From a checkpoint of a small mixture-of-experts model trained on Wikipedia: 2 picks a token.
Below are experts of layer 4 (counted from 0) of a mixture-of-experts language model. Rows are named gate (a neuron's input weights, with its number), up (a neuron's input weights, with its number) and show model dimensions 336-447. Each number is 128 + 24 x the weight over its row's rms, rounded and kept within 0 to 255. Numbers have three digits each.
Before each expert's rows: a language model's description of what the expert responds to. This comes from a sample of Wikipedia text that the model never trained on.

# expert 14
It responds to: Single letters and initial pieces
gate0:132131111118141105156100077135083083152119125111118139113145118124123129116151127113174107115148112141159174118077128073114141112126115150123149093107117112168140116093113178119158145132136119117150113146117151089084069157145105164103141141157110121114143132127109125158149168139091111136100127120114086144138166135176136100122114157166
up0:097129082170139105119144100130135149146145124111169141149125129128150094110118125131112112137112140152131077149124126110085116129080130130170145159119101139124141116100176136129144123117142110130144123151118141131094113122100077117132109126133137151119115097096095136115103162098110150101134094131152105158083170144158098144120088092195
gate1:121135101144117133148110128117143155168187090088098128127140153125149114129122159134123097163126094152161093146080136138139133121146093087167114160144147116132144077095086108125136142119120104177140161143124122138108151123164102089155113125173128099107145147137139137142107110141111095115119089144108131134155131124123127104128145120158
up1:120103099068065112110095186142102126121133069092163117181123166124154143136136142127128161121109110125134119200121087129160138142125099124117121120123167124162149106146148120130152105140104131161089092154148100111086101141175108081150103083095121104138117120095131140153160164118164097129111129150122129115119105163112139157108188123151

# expert 5
It responds to: Common noun and verb stems
gate0:111120134119123098151107091168103141099159121095155137125132127143109123158134144134161156137101121108098101147105119169175142142136122155157135164107131133141118134120181153177129121062154163134134145107100119130117135128132120075089102122139126165102127106115139121119119093149123102132144128127150147116087118150171124115104116175126
up0:111144111126126104124128187106100106157109126102082125146180144184082136124117119133131085155133140161124122162109155076125115169106106129126109116137131103163108113105161119127103111088132144105144134200123090128072149174150177114129061122109140146124131150145137118131135118106143125144133080126162083127107103101136151080115124150176
gate1:135143110125133095122134094079091125140116139156097148129124122105080129153137120131107156138148159141127098158100101142143125118087161079127119163182152113120134128105113099177120142111137062146097143149111162173121066165126124100134129089165099152113113151102117099100163134137039109135155142109118139132141111109111142135122116131106
up1:106153128151161139121100122116149130147139100134090128126161155141101125106092129078117158111154134153133150106116147137128112130096132127118102104161118156109109140121090148127146134050140184130136110184112149129091114100070121152134118136107137123131102149132069097138166147125132131173187137132136176102135167139129094149103103156138

# expert 17
It responds to: Connectives and clause verbs
gate0:092174105165144147135118154152097135105131137141146134090153096126114176116090119107127083157136129140095114178124110148129118138119153132149205108148118168131150148132120105142177117121125117107108129101091104153152138130098135129122156136156130118165151106142103133124158104132131178154141133174095141134144096125120125158101123134104
up0:127094129122143142110158160144111062137174119120157162147151155106115098106109158176143076097142148121096161164113166102099090099125113140166112167107162105131127124187151139125121137146108111128109143085103111108146122133104127102107144118105128097087094140106114137124119130116137135116097142100083129107161096152110138125100135120115
gate1:137133119164118097156150118156141123188113118128112133166089105139109151111105111181143125141092101155174147166123104123075098155118120189142122136117099155091112118112155144136131106131150112138131107125113096124160107133118117137145164156128084154129117137109160124154119075127186169138141134131197139127122146125071143119128137119099
up1:136128145104116109132129090143112124103104112133207123153133095139084163117140138148124137145149122127140145139134125064144161143152103075103131122068155079109099147156135128095123123116137143151145114119091093098115130124157126120130123143179069116138125106142130144118109120122116142157130122107131153100123072110144131123126150135129

# expert 11
It responds to: Early name fragments
gate0:107105128123136133137166107124154098090071118141142175108168168091124116131153123134143138106115116117120140111109095149136124086103168131093097112144119146133140085129155151091121126131118074143146113158130128113157175144146114130135117091167143124131098108111121089124121133135154098124141163123169131101100158123109114135090104111125
up0:109122105177148129134135129089131134136078128125156111139142148129142114153111134100116091129155107124115126132147129134130130145149112137104172156139093121108140130117179104105129122159127125080105136146112109131130108134188134119110112169121125104145146124069102137137088159131097146128109148126136164136119096164112114122117113121117
gate1:124106112128113079149155135148152123138092122084148113085113134109130137100153125121118117133120116123089109102107094103131108139118124136119117153131110141105147101112142100099131108104125103096123075153134123132140161134093095121164115168121153083112107131094104134158109205156137128106116124088155168081113112165123130133137134124134
up1:131126116168151138159130128162128132153108150140124156174112155120161146147107142127141172158092121113128147100143167117154127114117184139120139111104131113141135130122154119089128119129119136133126131074119118143152119095114149133144165165155094137178112161117152139127149103062136139105142125176125114121160132158136174125085158084116

# expert 18
It responds to: Line breaks and prefixes
gate0:128177118113135111143148121092153105162132114142146095101120124148082124158151125098096167120094142146118144170133145144123117166102110122180130169128137109112153160168142156124136131140117080148126133108170146165168126153163180128154143132139131126106149165107116123135146116185129147087118128154155114101142114088128156123148116132142
up0:135145106161125138109112186105098108103159106159145082124109098142148135125111162179076127119137140109121157146051076146166097097141126093151122142146128147147145137134142129161082092130160098141146116107140094121144088129103127131116094133088129191147119153144141126133127115100131134119129130133081143158116115102148126100129151128101
gate1:120122122073074130123139135132172145150121103164161144105139154143167068151106168087117119122137138141132105136125096142096144108160134130125096127130157129181147097137142154129087143183113075111103163130139111146107088185151172130090146074158158124144099117137122173120121144157137139098102107098173123147142133106094121136143127140118
up1:093102097111148155186134102111096140076109123143131087132100075115088167099116135159106129097139098132155118147119105102144141114121125125141153114145148135143081135123146124133138113149130135092084103131143141137090110139138136082135121112176150151115132158131121095128105123146127116148151094116109119164102117127139137113133141142168

# expert 23
It responds to: Foreign name pieces
gate0:084176127112114131150190151136167165108088125104131128151183113125113119147132116112136103112139100115137106149117151114148110131121076169123152126140126095123140104135122138106104151169177141166139161109105159119145130119094126117137112145148161108087113121152129114096182108132107119140109134130103150119098127093149094121125094120120
up0:139156096130170114108157160138136154159173110137096111114126176173149141115136108088149121152102151164119119122138104123144118113124171144150121154139108114176142093149125100128192171179121161144125166174109134163134114129152115099115106130133144094113106139124155133129098114169174123121126149118142126110156119094160139142148108113107
gate1:111111117099152177150171139140123106132145112144133132139099090088109075157124170133132145147110110113109131107127138116122141154161093125114106133169199125127138112113117121156119111140107104127105116136124144134097089127132138133152087117139131097138084125113102110151146114154126169133151113128065119121151147134141094158124116100088
up1:177103126148142143191094119149136126135153090093135138139151126114112152134131140142078095129114159134134128137130160123136143151129122114123115116090111142177163124122149145148121105151118140152119106095098154109176070195089111141108132101120126087122155122127124119159087134100144118161120105115121134113156112174084083157112114137059

# expert 12
It responds to: Numbers, years and table figures
gate0:135143160130175109152135094142129104122103135153155141077120213124109112140123151117099101120129139126094133134123123159142126125116105162117130122132122133132135124086108111109130089120116161110089196144129131129134094147124115131154093094140077134092137131106118132121104157129128116125133153112145129100160104140140134102126128138132
up0:156157119169152125105110099126106117130118131140120142082126141155102165133116142129116099138106125094134121134102103133136103123106095138111133114137124090089104160111131110098107099142111116106129119186147130131155100127108146114136091172114101110139108093140137093080132147110124084133113115101092144123140085121116138132118126135133
gate1:103116161133145138152142125108117112144129134095125125168110143067125109121150134121127106128149141173124157108146099149089128139158166145138151103161130117163099130137116135112085123112125129157123138107168176146132158150129085150120080097167120115101159132134129122123134151140135143126113122126162140150173176149158157133134156154086
up1:161158118118098121151162192164117106132139118097108120065146136089142108114127104138130117111113141178117140102143157127098146103141134116169150128128169186132144120145123098078139108134145143139129104157158147162141113139151184111154163097137125154124076134101153177126127088151099128105088121131120125105119151094139143134123139113143

# expert 20
It responds to: Table pipes and adverbs
gate0:099148118114130131099135193154124138148137121168133115085102103101155123123160145128127136150097124114121143129140071144116158168143150092129131095119129126198112150101115126141103119152131107128129128150138115121119143154115147108130166115161181105143165164111116136117122125143127123109121144132142142141115155129147100094130113158150
up0:176131148132120092139119127149109139125122077145144114156085114115171115142109138102153138155169121146084132124140156148157084104150142121094129128124132145096109144119105115119175118146127110134131114086129101135121091151144088099113120127108122125104179146131156093141121114140126131146163185122107079136081139150132096163122133097140
gate1:114123135170120127140165142130138117149150117120095166147087128108115156157123133161067113070117127119111118114104193182112148134105099128127110129091149137164106128124166097099105096105111095129121139090124087123137161130141139094159114114116134181093167102055081109115160158127138127145124122133113122166121164173110119158102145092109
up1:111156118092137125161149159129171128116140110151122113124095111146159128143147184134153081146169202104092115129092156114176129149126182112145156141105162137075125105122146121141140128153110155102140141157155141121103084105128161134048107158124125152133053145097151153146156158164130138127146162130123105151158150116113138099100157137082

# expert 3
It responds to: Mid-word consonant clusters
gate0:138112153147182130124151129133144135170139133189134108077165101126144151098137180124155095154088131130150142123107087132102136186167071140161131166136123144101127131126137152052126158133115107162120098107097101147145120124110125102081119135119109110149118117154079124113065114128145117169121105139138104141161148097126155132148056127101
up0:134137132124120098114145119118118101119140142175125119182145117100123112119067169126157125073146075127144177161137126108126142139150130143170157079147128116129110116162130129119113147101128104117102105122129170122158165106104144118151141110119113164142150117180148135087105116156151130101121103136108092127125084095054101097160118156077
gate1:098139094145128098100097136111153163139139134156134139101095130093116155124133114103136130168151092122115105127119108129094181113142151099090084132137103116147138107135137070112118142137148051104171121136104121172113124157108120097143114168106120124118115119157106114163110163125081102111115154144128114107115119112075168131112151132116
up1:138100119142124124140120139119121173144114132088120168119144158125087138082131131146155153094115120107101117092127126113089091136112129092109121132123138130124105156155107140164128103127151134103134094108127101161108146141092173096110100149146122169099092103188134115148110149167098172106106145095132126142151176123103148114103134140102

# expert 22
It responds to: Word-final suffixes
gate0:088126150146154129134181163135085143145135115149166115148101098125106141132138101127116123133109136118123130143126156139095156130116122157098138091143153100104119161120097129161130136112134083124127120146125142137145175132137160120145124151096147142142102130143137099114132116103093138119130058156111140123107119170151115156136120078138
up0:129132151109106076102134156120147147109125163166162130131152120153137108139147116147106201142112113112115140069161081185117130144131169151118132121119124164133132150150117130150154134093133134128121130130101185133135082121139129119132117106112103118138146082134177144166096106114144146103109152147121114092115118105158121111155134092108
gate1:116120128100142135111109163118119111136187141135170069119131160121111145128153149128130129170141147122113133129110114115116108107112120170123114130130143149143128129154100170123159129082146085113173155147125111137115103165132150153130101106146127119111110152104119129088177122127066139152135130145065130124120117140127143122064131130163
up1:124102135147157119174134130129145145153108140093117166113106152145090146117141125141118061165135119123154125169146116108130160185183147150134123079137118083133145152108113152131129144163120130141116121100120120139108136094113095157087090157122092135149140107105150134096145137137157137141144113140141144095157103130156103058122150121108

# expert 15
It responds to: Auxiliaries and quantifiers
gate0:146159111156156161117109128157050139121112124135118174119159110155164142133144135123100136149123107153088086102123125132108102138124148148130185120133124145158148149149111133093089122138144126166106101087138118088089120123124079148176153125126130141108121117148157114151132122176099113150145166124095126164121093132146100152141128090095
up0:153155134124119073106179093122103069151138113104122122087145169150127123081090093144137153098177114121167147171110101144155164167108121098146117107124147104103130139136132085129115141147135145143110106110186128131078126092127146118152091120191159150146118117130135136119137133109111130103136149118136069093172115132134156092105158131087
gate1:165150128142162131114136181110170117108148127123137162094139096168138161121154184132125151148139155113144117164115119173123179093122087141104142131166177110127134153138089138179147156138138109165089116113119175124130130128140116112124157135164100117102148119153144136098096133126133120131126110126113094188139117140101118117191073156099
up1:134124138109090126111123192146115111108112139142090111144093118127149108116100148110139094134115108129106134140130140116148144120123141103105107141121093131130124114148136122140104144117137122092145140111138130095147130097133145113134144122116169182150121139137103126105119147125129127137177131094150126105116154108106140117139135134184

# expert 0
It responds to: Section headings and list markers
gate0:132106086135123120125145123152094148118100136109144130119120166131128090075118137092114153118128162138146132159152130170126110119124109115122105146112145134090132148144136164125134191098153107143146128164109146153113117139122057089124115113150147133131104063140096160133127110171128123114120124130118124091132113121119116140139104132169
up0:112126156122103128101110132127077137157130113112132110110136113123101127111113105094163179137131124132135131116157128091124093125122166166103154120119081086111087147128126142120132104161138112081106116156101172095141130153110150115134127131128141148143124135133099126124133158083148121121160163179108161106134131146126121123123068097076
gate1:117125115167102109148143126162139165122128116124156121112151113136127130124155158172119125130146105111104108124141119129087085117122112108097139103136139120158129140150165118119183099112122168131118115097122162135139105136160121161122116115110153091096115131138113137132086163079129181109110125133088095125091105148151112167065150130093
up1:136115107144152112167139126105121087157108120103099143131128129143153110150151136133139152134158090146107118139117109160059113122185166119139137123102144114145123120117140147148149150131078088156125143140153136125143135132103177144158151118157121098121106164099153145114155099186162148156166121116137112135113136156136122122092146124116

# expert 7
It responds to: Descriptive modifier words
gate0:136119137158137165112127147100135098142096153126130130146126094135089149118152136111136091159143114159147162132134123137121166173087133123137097126131146077146160105111133169084152141185136131125132093128096156138084104122144108132104137137099156149097132109197122125106115161100147141131148137114110151124168130141123155120103093086121
up0:137100113093100135135127133141130151140092146147127094188132136150157168100149125093100118093093112104147105140116139145150151151074115185161105117133101139173134133080110159115158169143105153132111120090100128117126147102153125096115129144095141124148109086115106125139135124116181120124115127131115150129134110127143143161113166150133
gate1:098129107113115108131110140127137140112117104111143136136144088144103103125105132118158103086132144133138144120102132144124142199097148159176102090120125171145142227110122112161113152143106161145089103126137139125132137118128133140139129118114115124124111164111105086116164171144114100102141132140100128171122110117131128133147079112127
up1:153064171143137117119152152128125132140101110107079163162105118150112154147180147126136153147114134120105156125095168144176099122142189136154157128080145147102112114158137152102133123130126106153173149140124118130142154124116143130120159140127135134087150102172102106124103143118120119110134140121154111138120127093108120155123128091139

# expert 4
It responds to: Articles and opening quotes
gate0:172125140133114133125119125081108202152118115150151124115108123113110113149124108130099115125137099135068107131119127099145143154123115157125151119121103158110134149137164112135177131113142148163154104140152117146146101124131154123130086122144105116154135114139126118097125114152122119117158136140106119094123081147127136077147088100119
up0:150157151166118079098148110092143156193188115153107110124142122112137102160133182119102146168177109114122104080153122127193149151138130094149127175180151127146096134150139126118101139101148114133124132103101113082139141148169103117123125130144136082131114100126136117127137120141114119147143130147165142102113158103100129089180086140140
gate1:097158100137129163144126125135103168110128118126124099072153135154124155140134157164103128095166097140093140125134140158093148138095111095136138150154163171114084061106184129124179131137109124107172112148083138140126126115151108135152074155119184112139117100164113116159146129162144140157171098105117136129091135130141133140102110101166
up1:091135151105099083115141091099097094138123127163139182138132140078157107120105124104121149116106112126161134118116162138147063103124154153100115119171107150101119108121123123124111128124138125150128142100131133127127144128134173142117121139136140119170122135102128137133140074126163113162119102136142143136122123135140103156127130137125

# expert 21
It responds to: Clause boundary markers
gate0:095075100094122148121079143134122125129107133145154120152153134132109118117149137161144106139096107137158123133118136142145147120130070140084099170098166113128170126127103124116140110148141141127106124140136082115158073158121136152137128133128124138156134107116130145113119113173139126120141139151140108106079126123133126098181105119119
up0:107124116149158101127119146104122129166142107155113166160100094082139079169107140090105111119129117131127097145129159138116153122137120095128149129101136107170125128123138109091193143131129100095091129105117125177174147121118149083111095119127153150127109129113138170116164107132148120143132122151115123101134154137128129162166116100145
gate1:142151104131103087125136144135134129145104125115150109147119156119108120094117185132129120146145124192134106107137113098097102118108105167156137145154162144150141119097141163127160083110092153111161115129149099129131163122121090187100096126139133132150111184160074102156170096092111132110133128093109139094114159106081128151102117150134
up1:127132134149098092124125193164119087101119101086053096127136139116147140162139098085116100182109112118125120071101138148094135116109074158174068120115128115119170153123124111122110189106184123108120119092146141151109132084135124105100145159121113149139153107143143129126151118119102134146136137144105141163125139150128145139127111146140

# expert 13
It responds to: Place and team names
gate0:121117089094094127146107148142116100148115070125147116084148105172120140089107146101111128108128086114132139126122125134165130119135141149146151143154107122098128100115128093117109149141140099124133128141110108130134135146147124130120125132133119125157126127180111119124088082123136099103133116129146121120142130150079139117103149130107
up0:125151131088132108125098118155133135156135135066118137100137117161127139117147115162092070143153125155126107127111116141100169136114125138157136178126136125132120130179121146092120133186076124160154158125125125124134129117149094105119142103116142144120149185128099093080061100132138134101113166115117168130110150135118136151105163130097
gate1:123121120163124113161137140081120151120134145124138151105131121119076136130106141087103160110124148090125116106091138117112121154115160120145082148162123135094107093109118132065148114130149090122146106124087122164160138138123083123123125117129126151124098118128120082113138150082135117176143134142167129128125146106127160169074167126144
up1:119153170120096122145130134095143139111144116114131112124103119137125121101093137153119120154103100125112120130131110075164129168141122156123115090095111098163133123160136107183164133141104152160113143115138145138150154110120121144137130164146104198151125105128089162167157116133119170116119143120204145126136138138112151072098090090140

# expert 1
It responds to: Articles after prepositions
gate0:095153106115139097111131107105120161107114144063110148080091111135111135137102174127144145117104136064136140102074154130115120113139146135159066108118069148083123119095139086141139162156123098161122168112110080116124143132137131146167092123118142136155096101103139117124147107146137119110134128146148113143138145133143095109062134102125
up0:141101105135099123097112148122112121105134138190144130096126089117144122137122095147097197121107160151130178162133156156123120076149121116122137132129127131110139145164118108120106108133182151145153104130119118158143147122140169107152151136140116121128122112146161117108126157131124199103116125164085102146116170124173130105135131126183
gate1:121137099142117129121128124125125136181082132124169150102125138106085125154073130127105150135154112133127144138126140132177157131122119119078116121131128129117135121151137151125116114146132147138137128146154110110146134137098105160141123142157142103154138113131148089138096138136096155114159118152101121199086157127142145114116108179144
up1:124142108140114133125086133130128088171103090101178101121087128117084109115089137121123108112134136130128151120122160135143139134134140164108097110200139139148152127108167196129096109141143110132100116140100134144149120162118119128127163147140134133107149145146154146183129150121114143147117102128101107153148168158150159133120123133107

# expert 9
It responds to: Taxonomy list punctuation
gate0:109142117116123117154130161114132138134111166127100102154107148166125149119129174147104106108121140122137137122117118141096113125160136109099116152134131126184115113141128147107152091150112153132116207149129107136136128093146113086106129121155122177126104116116147158127093135097118166114103127124113140161112147128137171154136119153125
up0:129150114108118149136144172101097117120117114159122138144132119116101108179130122129122138137114106126111122167103147127099139128093118141133085073154122131094146115152130098080116155140120128111179098130150137097121098157152119138123145105112164117119118083099117144134134180188146124141122084071127093133100132092096117117144099177105
gate1:110178105092166126117129095115108102142162122122143121174136118115124182140114134159102132090155114096166171114138101100091099110147134179118142122167110136122097130102132147158094132175133148133129090121130125128151145122091153110149125158164133081113130074110146118178142112107125145122126165095058149135120107141140067141121109137138
up1:104165111109124124088145125111163154098123120125110101161160143133093144132140150127132088146152129139125116122123125113121137144163148174097110107121152116179125131109125123154124167107083147077150115136159065096143141131139124149096130161103091166119143118119141118107142125133155097107155177076130164162165058076116071124124129145146

# expert 16
It responds to: Noun ends and sentence periods
gate0:133124116106125113122157133125147125088129143140133097157169115104106166132171177086113112140141127159117112128136132140076115112110121099120100113088124120124139095137164148149152146100154145145128115130082125116169100089142095131182089138160106117144119135194074111150147146143112118136119149171134145114120149180143132156115159104129
up0:136082167138122097122123172112105100107146113101175151132122180135143124110120130100116115069119150102084126111137102150148121100112167139138116109135118069154108140153113075132123122125126105160092117120162135114166171121069080159111113168114142147124151145132125117146130152138117184138130149164081142083121126120135126165123149131123
gate1:115148146092146087099100131073097139126148152098145132117111097121154113112114088119134099127141156093115081160073118113118125087141154114139113108142105159081130079142151100132120159131150125168128142151119121088145144171131130096136128071126132142138114123123118153135115132107111113125150111073150122135156112135117088142139083152148
up1:132150121078124123136119111125111108078104138105150106127136141097110126142139128108184091119155122108125125127135161117106163127138129157108109127140168173169100144121146125089172129167151121109158089097129187131168128118118121099114134118114125123193093132154182109107114171115142115128146112149116060114151115100127148155127116162123